Experts of a small language model.
Size: 8 layers, width 384, vocabulary 16384, 110M parameters.
Experts: 32 experts in each of 7 layers, 352 GeGLU neurons an expert.
Training: a variant of SOAP for the experts, 757M tokens, 5773 steps.
Below are experts of layer 5 (counted from 0) of a mixture-of-experts language model. Rows are named router (the router's row for the expert), gate (a neuron's input weights, with its number), up (a neuron's input weights, with its number), down (a neuron's output weights, with its number) and show model dimensions 96-191. Each number is 128 + 24 x the weight over its row's rms, rounded and kept within 0 to 255. Numbers have three digits each.
After each expert's rows: a language model's description of what the expert responds to. This comes from a sample of Wikipedia text that the model never trained on.

# expert 0
router:166117143129128165099128117155118107120099144095093120149149121142156129122182108113148152141172159147085109153139119112119103156114139137111083129100138120112137140114117178131089105107114111122159123147128117087138110132125118144173157143143092092082125171131136118114118151147115131177
gate0:123146133131125116140131085130146108082102112123177075166122130143125153159163131149142131100104156113125127095154156135146087144091154149129129153177117141129142096155122165127178162110113168115183133167166098136135168149123119165126132126146113116140156117128121105129118140145130149141
up0:136134097110180098137173077142123145096127112117089122125116124117151121141111136107127136108178135104151107113139114138072168104161095149122134121079121119127125124130075139196113149129122140144089112109096156154127154148103124162120116165154128165105115175165134149117126140119123132128
down0:121153125143123105167129098083125123095127109134121125118111099155095132180126117160086154122108122116140106144119103144074104128088180116113110092138098092152127127157159132155125190133103108136181127124131111154137112112123156088109121139086090117108120100138144150110166109189146150132
gate1:155143134105162114113100149076155103112091151131121133091091107090165120138082135106112148120156123135105116178123136098134161121096158109126118146146150125144160145142099086156167115122116129114170104130129125131119120122168112108092152144142112134099142105096102137149151118119164157097
up1:079171110114120110113102156136126101141116135135122131098179164113130152100172164110114119137084179120147119135098139153157116123143078123072123150112115194165127129097166130140151175148135141100154132133105158126123122124109154147079139129077129143130136113086131149118155115155157145143
down1:152124119093105159113140115106153123070128132144071131090200113137148133164127144128120132136140124099147127126117138110115133102079132140105136166119137170187187123126128100119167130148125116106164109134122122145112134141110153123117166151103149156156136118095124152092109121102109155157
Household and possession words. Census prose nouns like household, plus with, has a, had a, compared, and percentages in population and species articles.

# expert 31
router:135125163108145123106165154125104148164119095114093113137124147116105150141123095128141169128130147124051154134144160077159095117148115136128129173153110159109095118155120122143141153155054122125136131150111110163090130092118108133111129145148169161138112119160125133153138109122143152130
gate0:121154122111127080123087133151061126133112103140135126127147112114126079183144095094134136093104145191111129104133111133150161112122119143113139140121092119119102130117175135153135154163140101136053108095141133110130126106146164100059135144118099090133156133126145144113126102142114128106
up0:130131099109100128136155168158125147140108142125110129175086139105126122115128135061143125123118134137129138131145141138119134148144126144093102091148141106116115102118124109127199134132174117116147114175136121100147116149114098130118128125158119130166142130142116083107152122125125077093
down0:098133140155144158163138156114115114184099115145092112077101143126120120140125085159110105148121145148151139095131148133081095146079139123128139135123134115079117126130160120134161145116128077155133119167134148127141133105113169123169104172105123108133124138112120115147128139134128132092
gate1:115091126118116107146122080174140109119108148115144133118173104131128126148146138089105125095168087094131155115073115089141152080115137099107165135145129129139090155149156145163108078138124157128113059139112131131104137132153118111118125150147171111089117089155135118136133161151150145124
up1:152097125135138118114136148148123122169102123133100079156086177136149123135121120096114127131117152136097119087170123172076110111061110108106165140104144102069111076148130125138110147126124084148140092134124132153104101133166196159136101104126091110146142111116084140092165102139135115121
down1:163101161166142151119125118108144099112157069134158091169153155102178121199118122130168136140109156137124113117170134137138152119103112094140109139106108090139136123089102150108135143093126097094088099135140141136128130084135159189109143144118142101135165123096151131113162155169128168121
Transliterated foreign names. Vowel-heavy pieces inside transliterated Arabic, Japanese, South Asian and Slavic names, such as ā, iy, aku, ai in Mujahideen, Shintaro.

# expert 7
router:109142136146156150152102095130089114139123165092134130100115107125138152119139134122146128132114175155115131141164093143148114148099124124118076137158119108145142153124112183140157121132127149104151123117106133064130119142134143100089157137151120118107142166124108124094146111169125156140
gate0:139131085146086115127110107106111142112130127126154174153101127124090097099139149139149161079158105148117097100178126095164115111109133147135078124124111144179125101131144127184115109125148149134113153149115160137117090130125106144160152117170162132115139158082138122111138139123113163124
up0:144130094116149146134129136132123107183114131091157151124134122107107113079133142139108137119102081090120119138130142128180066105149152143156106095101117115139122116127181154178117121125164117092115149123125114147130139129122119154120193128105175112094144155124119115128146139111127097115
down0:145143156138083127131087098151130081155137150135119149132135143130128141106122172118149172113088108096131151182160135156163119125097146104109149145139059106158072171181100128134120133136155138159089096085142162151133146142131094115177171155154112152110153139149122122131141153106109126106
gate1:118170137114146139099119128127146119111101091154177129147142118146114198148114156164124125087168117170120127129136079108113134114091131164081114103167140116176151129135133127088119136133117118103081159141122139112144145152113085129103084112133111116141115103086119092133104128157139085143
up1:106086111136129141055128151114108152129144117107103172154123136119094144200176168125147086125139140126146174154141185139096113137109142117132136092116100168135129142159131124122145107136128129143118143193145143121210147080141145144137137131105140153112141124129187143103124097139136136165
down1:150128134148085081163127101102082120085126175111125137112133148107105137152169162134137137148196148129122087106128141123149120126174102130123134108144129167134142135143147143129120139116109105130094137138128137150094127165134123054141146140096104087126120144152102089111081161136154161174
Main narrative verbs. Main verbs right after a subject in narrative prose, especially began, made, started, released, announced, died, plus his/her/their after verbs.

# expert 9
router:070164145123118132146135165154140128139103122171108123146114130099142118099119098099155127105136123118165147111171158128135145109117146135116119146126139140111125098150115125150119108134146129126108123091111089147111181185127119152150112126166124138151154122139132105118116136118076098128
gate0:115143137170161118124099140150126091166137202126135149117091114106153146093154147068129114148143098135141126133120133142130102143084158083150127134122103127168072141135117140140125128127142094177149161123130114142128127093098133132110118124094162147138085134104160153125116131122165097169
up0:112113136106115119147136149123112099136134126105110139145190132117125090119116109150135123131118106113112125135128114123125149111114115150145125108106137162132150096158064086097178105125134125114093115154120154082122116127134140168172103119126088154117139111111100143133151155158094131131
down0:114154133118094103119117153114118111071128115124137116123105147091111133121109118113164100104097177121147142067109147110074101147129106123134141131143110164148125137130121113120133140114079130147112116144100132171120119140121097079089138110129140137141121156150118144139100126134126183144
gate1:156129142126079111152153152128174151135092095142156158135138160134124142152089147144081156144148135126127084137132084088122123158142149111154105081134134101143124141106117205150168131171112152102140157109167141119087118131148105103122092138167156138131105114163131110091174146110156151104
up1:093141112158115172119131131095108159128148173136128100195168158137090108100101139140119153123104113135110109110119146164109098114118096107104130142136052155154156131145109098140101119118146130146133100131152125099127138127118127138112131132125116116099110117115110128131171121158137117138
down1:104115122138149144127137153122138132111093120143144124216116108107142089179122180118113104121131100162159094111107151109115128082120076156117157118105124144112129067138151083142137139119136146137125091103125105120126160131121123123134124141163112108157117122101104150117156128124108069093
Mid-word and directional pieces. Directional or adverb words like off, back, right, free, pass, and inner word pieces in taxonomy boxes, as in Rotifera, Infraorder.

# expert 2
router:125189153129095155159119140132117106139126144142106142100125164164089094136140122108131111144119105145188120096108174136122151156086134150103098098094130144104105132096145155133163150118113179123129137114132125104123108152117119107097139135143148160141132168119139130133137159143103137111
gate0:158092117131133162108145090122081111129125140113118128116115127105127103104106130104141115111152094145151130144107150145119160131116130120158114149123141142108140180131167112105125138134140135145167130159139151141124135132104142101177123128119141196114129128134134149192169108141141096124
up0:116118098101123097129136135094157077149096086106115152158121133145169116110148130126167083160160132108086151125107157140154136085107142144150122141125159161180113109135095111094132149148128130155120126151170153091150147141183175126151130112173091142133118126132118132168143120117127117146
down0:165127139161128099160160151177119129146154077112116122151149117114099122098113094119154063133102141134099130124125131155139110098126170129096095089065115140134133118110157146103111166150140115129131116158125146132135132144171151121112075114142126133129135123147144110139144124161167132154
gate1:143114141107154117147097106121115137173127131173159109099117120151111116106073136124110106132089093198154114137104123137111118132145101079154117130100095118147097178099082130116139044094134149136110152124135107128121134110133156105111145133118105161135135144133132115090128150069152109135
up1:140106168127096167125135093103129064108170150139107126157166147149124118124162177147136129106197150148074115099110109140119124117109136120123116112113174125120072133122164100143091144123105114148092119129110157111154141167106093123104156133098141168086105098135146128141114140100116124121
down1:078120135134106122164131187133110104121080149154131146148131127130129133163136101128139072132142142139139114141104071105113088115117181118115107081114143114143144139137128115152093194139108094148156122131167104121131069163092115153116121135114138126134150106182122146112130113130130147154
Plural noun endings. Plural suffixes and plural common nouns in running prose, such as add-ons, scenes, grades, children, rights, players.

# expert 5
router:142142144125122136118170130125114087131153130117130120125098115139136151104182122101147127102162133155093123119181100145119136108111119138122085134121177130103114134141140134130140122156116113143113174138159127069168109145125104129176165163108119122082150144189105149095118146136123131173
gate0:123130126119171095119112127138116139146129124116144136136082096164117090150124084068130110108131108168115162138151116120105157157088129153133154144158130146082162084151142139161119115149142132114127135121106164147119141163143105139107116148124133116077138119166110097062117120136129160148
up0:145116055105120119143137152116112086124173158141145176147163123151153103143129173122117170099098116107117118098092093162130147126054182131122155105120135139187091118122112136111108090098148161094110094101129107120132150145140105159078153130111211077108112141127118131108078120117168135101
down0:132076123131123134097158119138153162100155155129124080132165125122151162124095135128126125075172141160132090109126104136141140132155149118154138132111159106123109079144128157121116146161145156100158115122127133146088148154080134165129144127136178089120124105108125118149134114133123133159
gate1:127141132115109100195123114084132103139142080166140107105118109158130114129114121137138111107123115145159135117127092124069128112094115147109136135074094113104155136130096120122119116129146141137140121134179158091111095113136113160130113139116111191186119145117164140153119137120139118129
up1:152140139103148138122136125085130136112138084125144113141074120122130154076138148148141158116154144099103156121154104136145151117176137159136102102121145095135141111125132116101080129117093101090081136136150098144148153175120088100148114114122158127132118151094093095126119115125127098142
down1:075144113122141097090081114167088171106124157107121121140108164109116145100097122169127125145144128083134130153139183114133112134122140100126123143106159114132099131129079126127125102120078118161093151160127136134129144144089141128144142128128144132096096172162097088062123138077175124148
Romance name particles. Foreign particles and name pieces in Spanish, French, Italian or German names and titles, such as de, del, La, des, von.

# expert 14
router:159115122138130159086131096143112119107121145113096096162162110153140107140203113121152132127171148143077093143157126131093117138105133147115115130113155117120126125121111182122123097116125113108157118128140091086159100132112114169153150149149099110072126174168124137127108148139113123183
gate0:118155138138104158159128150134116145172167143140136132158143152118137166143110118139138126135116107146127124136130135161142103173110127139142122131180090156104112115141108122118128154172140121154117115112104102113101131123137150090124122115124178135178180089087130098108143195114112123123
up0:112116130092112142148133130076139124158172136108106056106112128107143162180100123111125120157143118135158154150137148103133143163119161155117113141143102147145125105086135137083120145140130104144117162141123143102130110156144169149172143151124112123129108154105120133180137082109119148087
down0:111090159160162117138130071128123144177117150111106135113147116142106140245111151172145129154156107099077122175132085130136156151124092099124104151102124158166118112108158168137140121140132115083131134147143168120138150135125109153145130122149114131082113118133091124143154145154168110126
gate1:121124127136138119137107109114115114085129154121106185121142128138138101153107147124182101114148121176160142113114121146121127143145134152133082152112112108149116141140135128133111079131136163167126168147168140088138098119133108147150098154185150122162107081141141189142114129148129083115
up1:149130146135151135089183101112108167171132123140105100098088123124144096147120125098138141151144173136102087138130118083091081194074104126081139088144127071117130113109120134158124157093124123142171121157156149091154117117138103156131148142161122163135138115131095163109147124119131074141
down1:141138102171160100103169098132138193104120200114164094107140119125149143154132121135128087130168094137171147124166119170087122103133135132083113151103064117165132162108136118153191149153077119136120136130162159139114121160113085129134159144092094169131101162102128082145144125151128129142
Name and number fragments. Capital initials, surname pieces and year digits inside tables, cast lists and taxonomy entries, such as H in Hough, 1839, Authority.

# expert 23
router:120109148124110106146113098146116134153154143187127111160117177146158076122159115070156161113105080123126147146120140125119145178124090161139122160092144149107108112126107102151119135158132099132079100152143128155112126119140146116119144100128137108087097147126133175125132105147158169166
gate0:150161150128127110139104122150121090163138147097111119170116144129115160145128175156115157145094151146168125125129131124130123077130098114097120101124130120138097100103133114115153150118130130106131136129143079128127145075135155147163116178101161115092095120148127092141182143141133141095
up0:112105098131127151140136142110108139127081143112165121126154132139143114131085139097104053144086134138165096184124144130074111157147079081144118172117152145133144127135093127107136125121173147123106158132117116138152183114122133123152146143132145110135157121164142135131129117123116134124
down0:116149092126155114120154094146139119157149100152099154175149108070124127101100099128141117096148124098138109125101139108142124142120147119159177177118120150133123188116154083163122121159177128147107132121095161162112171153091131165137128121130067094114093118153133126135119123166102117084
gate1:112102134115113088129123104124100140134154077134144129129097110136113134120157146100135087109129167128132145139137121127172144095080127117128103120117159162125121060122128116152145117121127154181090091142093134105141084177141131123120151150127127145119117116163139164128139123135182149129
up1:154079163149150147132140119118145112132070111189110102118121101156146109125135147134121148137122138142168103125159135114125136108125099157098178172098125128142071125136117096107144111117178124124092151114141131156138139123133095133143062131146142132086174163159146132087115145135085148096
down1:105130103160141131093125167105123085109083155128096122140123156084120152184147076146146097126149116139123158096137142136111163113138153090126141117168129114084118122107119150125145119161141162128134122125117158146099150142140138157124138124112097094153098107126083117135177116148112126091
Surname starts in sports. Starting pieces of personal surnames, often in sports results and tennis or racing tables, such as K in Krumich, Br, Rus.